Weights of a small mixture-of-experts language model, trained from scratch on English Wikipedia: 14438 steps.
Below are experts of layer 6 (counted from 0) of a mixture-of-experts language model. Rows are named router (the router's row for the expert), gate (a neuron's input weights, with its number), up (a neuron's input weights, with its number) and show model dimensions 192-255. Each number is 128 + 24 x the weight over its row's rms, rounded and kept within 0 to 255. Numbers have three digits each.
After each expert's rows: "mostly gets" lists some tokens that are sent to it at least half of the time; "comes after" lists some tokens at least twice as common just before its tokens as in all text. This comes from a sample of Wikipedia text that the model never trained on. Tokens count by the router's weight.

# expert 39
router:128126100105110115150108132081144137121133120160155170099109128149138162093150126105154133097150158146133129185118115124134094193111125152087090105161145133122146176127148116128121103124087149
gate0:127101150112122164099098064110143152152123108129107104134150116131081115125120147089148108140100117084155152174154069079140125156138115144094141087101139127105134131107107062099118129137119151
up0:114123155119151190100114101128136146134116093120117104118138119145139092154124132112169131143128121096148154144128091114137103194115098158123118114103168131117143120115094098104143137150097157
mostly gets: "States", "County ", "York ", "York", "born ", "University "
comes after: ", ", "New ", "(", "in ", "United ", "was "

# expert 1
router:146098138132112143103090148158101130128150107122120159113119131114103101130140152119182140151127127130097072129130118131121100145093110140134148130117147105130119134168130120104137118116135137
gate0:122104120120092175108098158131138131099161088090091142142110119112142134138111089135143099076149124138129094150175117121142109112131144090135150108151155103153151144112071071131128146128170132
up0:146106140127097187134127173113130117103157087124110161140120120119119120117123068145142119112133142149152092193116094153127122125119125114148142116131124143146116100095116093128143136126139131
mostly gets: "government ", "public ", "MF ", "national ", "number ", "local "
comes after: "the ", "a ", "The ", "of ", "an ", "and "

# expert 10
router:147113095087142128084140144104161120083163141146163152130143142157148162140105161141110143122144080108113101145079111117109062099117128149124133119081152096086131159128132106154133124112093098
gate0:113127140166150146142131110160134105154108169118113114152111156151140110132146081115142092154174124125135100139135113158139131149124113096138114120176177133147125121165113163114111126158148128
up0:120152127146129127136141181177180107104145164134157134134125117130117147144137072119105119131158121152106131131110137099118156132150152171149126135137147115145131144154128135108122133160135129
mostly gets: "(", "—; ", "the ", "(\"", "— ", "{"
comes after: " ", "0 ", ") ", "in ", "of ", "\" "

# expert 5
router:106101099165103098080140140119074085153148128152109157119114106144095084098113159162145142127114154157094085148141137092139135119130155133140120122132136118131092129121153122120147109116134083
gate0:181136164127101175115110138110112109125142132126140141190105092135126172135142108097118127148147151140091164143126162122108105148089141122093103125153184088151116143139108113118121100154142116
up0:146126115131122174163124160117131136132136105163128131185109140145141149164184135093128096135127161113137153132127171122113107133124134094110054144176159148141136143097161137094122110127163153
mostly gets: "football ", "team ", "series ", "based ", "career", "film "
comes after: "his ", "the ", "a ", "s ", "first ", "-"

# expert 40
router:108126122117121129109082121143133116126120149142176087161108127082111090126100104105185108145124172113128123145108142151146172131134121132124158111103139181150158112165150130103131125127142151
gate0:143112180129114126099118122155127127141153126110151090122117151122084101160136107138121120146128096112116088123154113132113102152116136131136121169098136127133132115069062149139153073139130140
up0:121125163138097153107128139174139158118117144148133092136120136115127086165143103138145119125132132130103134121152118093121130143112150127145120098080116137122132145096106131148164101099165134
mostly gets: "== ", "=== ", "Personal ", "She ", "Preceded ", "= "
comes after: "\n\n", "- ", "| ", "==", ". ", "== "

# expert 24
router:146141105115180083069101145125117099096134135158136157134109166099159145136144166133126151113073126169101134171130125106123111144147122154126145128106173078094103133092108129097158132128106112
gate0:133168144135151124117103130153163116098124128115109135166136116117124115109161112128115177138141126113099130118114142098113165140109089139128124113076138127071169081154150075136138147147096155
up0:129171137114162139119119114141166114131159118110149172152137141076161121144141124143106177160128129098109086121108159113073178136133103149104122134083130129068168098137150057106098127168113126
mostly gets: "S ", "R ", "000 ", "N ", "BC", "October "
comes after: "201", "200", "202", "199", "198", "197"

# expert 37
router:108131117097139123158144122131101149133191139134142146106140100139137134098135137106136151122137106142154123160130145116091120140170150140124100120166076167144117139144141121115117106132137125
gate0:147128149097123142135111158126122189168118062143098105146113116144103126103112130105106152140089165081162107117139118115156128069092121156112071118154110163145146122160102169146121103120094135
up0:150137143142133139102121160154133158164112129136148126136110116105086120125145121121136145146103153110152080100125096113150147102106131136068091132166091137135114106151133171146121130120078111
mostly gets: "day ", "days ", "near ", "city ", "way ", "round "
comes after: "the ", "in ", "on ", "at ", "from ", "located "

# expert 31
router:136089123095141122128147144113096098099159131132158147129127120112081147142124109160127155130103095104087120137130096122130135140110137153116110119136144113115116163100162109120133112121146095
gate0:155153142129123114125141131147082134129140193145165113170130151124157120131107143138126150176134152149148180157110153112165146142125136085118097161161140148150101088099154120124126142148121125
up0:161127172114112114125144178125069098143149161145158106164146117135109120088109142154138166172093163111164121157115095150144150154119118133087126095129192131100100107126140126099118157136136132
mostly gets: "—; ", " ", "MPC ", "−", "Won ", "| "
comes after: "| ", " ", "0 ", "; ", "1 ", "2 "

# expert 0
router:152094101078123119078157141104107085091152132173153138113101147101099126158090118144116136124110095121086097149148108134135101144096126142109114120152104088116125168129162144102121144134144087
gate0:115171137189125150109110089086145102131100116143142126125097104130141116132132137104165130123161164108107123104154120126138101097091119133131174114124132135095121171164133128131117152144079119
up0:116125169182104162067175138104142126123136102132145123100103094115165089117089134109121124095139128166102125137089133080148098086087144119109140130120113125073121113120142125128109154134123127
mostly gets: "—; ", "ENG ", "UTC", "−", "sq ", "MPC "
comes after: "| ", "; ", "–", "0 ", "1", "0"

# expert 4
router:150112074064160148127125140180119130102161139155155149104139172116123132154145125134129149104126150142090103146096109088083120083088124141139130114129123091106095145142097128098139140109132139
gate0:132103067095113100142107116155146117119141124116152129162110129091121175110132110100140147146134091110136134147133114142115146143133134131152095129157098148135131110129141101128113106114124157
up0:139112064126119104116081125180143110109119113109163107151108120113143161101090093113131134174129097145156155138125090157112129119100105126146107143143108164151136131105150128127134152120126135
mostly gets: "September ", "May ", "March ", "196", "August ", "December "
comes after: "| ", "in ", "(", ", ", "In ", ": "

# expert 25
router:124143118138138106091116131154100182136158151090133139129128130109152128126144143152138117141094109108087082142115127131104107122122164118115153136143138126163143064153130133094166109131116146
gate0:135080132132167090141145157091111089114122150156131168120107138148097151118137113127107136138125130150115187140142111102151165143151141123114095159129120121172127127157129164149079118120103113
up0:135133102146159113127137167134119128109135125111136149151107138157104128127125087079134116112135137134068154148159145099130136120136113132110127112176127138151089140145133141137102125119083180
mostly gets: "ation ", "time ", "ations ", "Party ", "tion ", "year "
comes after: "the ", "The ", "a ", "his ", "s ", "this "

# expert 16
router:125121124107111137102135135104152107094120126130107162137112155136131143159159193133130125099117119074135076156119130075154096120123152119133115126137150081150084122129132138094131112090105148
gate0:123104153105152133151116103151143117083123139091138104158125122082103068129133149150180101117131124109106143090114156110125145160127129128110122090128083145134124173104144140126129134057113117
up0:107126168139144145136111121163107116085150079096137088127110124090125088148127148108164104121124079118167121081132141088137139147126117176156135047151110091173107144140145138107094116077131096
mostly gets: "|", ";", ")", ").", ");", "|---|---|---|---|"
comes after: " ", ") ", "% ", "1 ", "0 ", "2 "

# expert 17
router:098140148136156101165146133133130103107135135106155150091150092113186138073133093141119141130136108122153168144121120097161149122138174128153103137148138088114175147113154131130165137128127153
gate0:181134126119095155121114153137121157102121131097145142084138119132099120104120158135122100123100105116111117107119124112098131110192125145107145118128168133141085107172180132167109114128153127
up0:119131143115097130134122118108098134090144121092168164113128155170160114149161179113126119177128112113155142101168134099093095112176107117143140156160152115109124085128189101147089116136144115
mostly gets: "with ", "for ", "from ", "by ", "to ", "which "
comes after: ", ", "he ", "who ", "He ", "and ", "to "

# expert 21
router:181153112115138132110100128134139099081107128082150100119116151161168135119120144133118144111146072113064116105148107123076122092144149126110124119175152095126103141178155118114144124121168074
gate0:116115139113153124122172176128094126074134146109121131148148114105137125119083134106152150181122098182159175154065149148119126131162136107142120144148086097159123180150130101136115089127111113
up0:104130116136113060136136100130180093140125119126150097136089133116151118124134128087101118070145137148144119136099156129141147137125087176148117077184128152135115131100157115112124163113138143
mostly gets: "that ", "which ", "but ", "He ", "his ", "this "
comes after: ", ", "of ", ". ", "in ", "to ", "as "

# expert 14
router:176119111108144094103106132143122118105154134130133125133107155139135122111155124129106163117143151128115108169092117136145123143102137124153098153111135134088094139171107128140146125109106118
gate0:082144155199111133133138121136101094104136106139153083132122095121090121161097113144160126123151156097142114147105147092160124152083110134094152152090102141161142132141131171112141132145136126
up0:086142139124132122105110152158132106110103137110134133155078118126102143145123120105159124117145136089101134139126130125150151106114117124105130119111104115149151134149150168162135139147100129
mostly gets: "Kh", "Bu", "Socorro ", "Fi", "New ", "Ok"
comes after: "the ", "| ", "of ", "in ", "at ", ": "

# expert 23
router:147178113132126119096081147181118118121170127131112126106162165100144123147146115118153167151134108148127164121148145083127128113119111123099143124154129106135118124154118114135127115136124124
gate0:110119149085124114126120162153093102129165131145140116131168116165140139137171106152169130114127145091130082122124102131094127133132115149106136133169109103119118128156139106088173163093167099
up0:106123143111138100188141148118114127107172118120161101134156082117121148111128081149183093114131146145163103110148113153099101111129106167121128107151112113150104124187155097095173148101138115
mostly gets: "his ", "he ", "He ", "It ", "it ", "her "
comes after: ". ", ", ", "the ", "that ", "where ", "when "

# expert 20
router:142108103104139120149132126142158125140111142093145085134101116124118085128127116116121143132095147092164127122133157114156152137100082154112134132140118188137163077132142122138131099106120150
gate0:114130171115079125112146047175134126108165108149096115117158173123111152133142120153085082132139105147120160159156151114100117102151153101154143152110115102138109121110150127170138121134135130
up0:107126162120097152096184114127155117129148152112160113164152159115120133102148112129105130120166079149114157170122182127102143079125120073152144156141089128143107163138139145168126139138112111
mostly gets: "\n", "\n\n", "\n  ", "- ", "Born", "Preceded "
comes after: "|", "\n", ")", "- ", "==", "."

# expert 3
router:145089110108145124120119148112099110101140126124187148134100152097119160127108144107117136119117114125118118132100098120148111141132090137138135109102149127152076140167130119099113144125109128
gate0:090166160132137113157141117102126120148134127107182096128127131129106108099151113114146138121162142132116127128121134135124157126103119131147086109090149154142136115099136139154111114165152154
up0:149138118129185134137114131111144108160130111155095092140121128143138125135171086120163139103139138095133157126096118138146141146098121139138106091144110104144142166121107098161131088170085128
mostly gets: "′", "″", "sq ", "{", "000", "_"
comes after: ".", "°", ",", "-", "–", "″"

# expert 32
router:116126168089128161162139133121112116147108137104115132086152132128144124126115156123155113175169138129108109126141097098119110101169138135130105137135133087126120149142144127174159121104132131
gate0:158144108119130156130139128142113149157161099134131108097143125115134132119098119107155134162123182134144124123157114169137136134149109082126126188168097124156135132145147084093097143054183161
up0:157140158147130139170161111118111138147190117137109074112139115117121150104108119108144147130174180123168116119131140165115124160155110117094102181174133128178156113122125119093106153053201134
mostly gets: "such ", "other ", "including ", "large ", "new ", "several "
comes after: "to ", "of ", "a ", "for ", "as ", "in "

# expert 44
router:119127136131095123134120142115175112147080159124154098167121118177084103120103157099124155157087129107112136084150164127168129163123098136122107123121165181119169115144151123143154116109129149
gate0:159086133096137124135107135130127141110111082146081104162132156153130113131093116102119137142126100172141145132099125165150107103157152134119123091143092158123119141124078116131148117126152153
up0:142111156098119136141146140141095115114101069113112101157102141164133129124114111110132156144142087131158133093112135173141135119140148140137102100138126131132120120115077119113164109140114115
mostly gets: "\n\n", "\n", "==", "== ", "=== ", "). "
comes after: "\n", ".", "|", "=", ")", "\n\n"

# expert 19
router:177099102077141147119100131156140124115114153116164099118142159108118111174120115123139168181174182133157123130098109126122107127098109162128126121090132175101115142159100123096136136110129156
gate0:151127111143147138152134115094180135095104111121138177133148134120124147117070106144135135102132087180090151138104153122135096113149116116138130050119099121144140133111112063138124110129117137
up0:151115127167137142146122114132181142070110124115116139136098127091121142110075107173138133135128093150132158112135143161132132134146144092156135091131109120167145133159105104135162103105088121
mostly gets: "′", "″", "Genus", "Coordinates", "ISBN ", "Phylum"
comes after: "- ", ": ", "(", "′", "\n", "°"

# expert 36
router:070177121127139125154108125098184102147102140098147123109142078140129085099108110135114124160107143124135167130155148116142136124132131141121134115138149135132174105146169121148117110117113149
gate0:130123140136137111151100086125142098164123110080113125143094158150129108115140134130144103142149157080150138107129143130130158133123150129098147143115151150160132105137138118153148140091139142
up0:147116106149134133164142127127159106145133120072124127157091179153118111094134134119122067129114128109136147122155147112120172144106125122103133087108145124113150140152122103146142156145145151
mostly gets: "==", "===", "== ", "=== ", "====", "He "
comes after: "\n\n", ". ", "\n", "==", "In ", "==="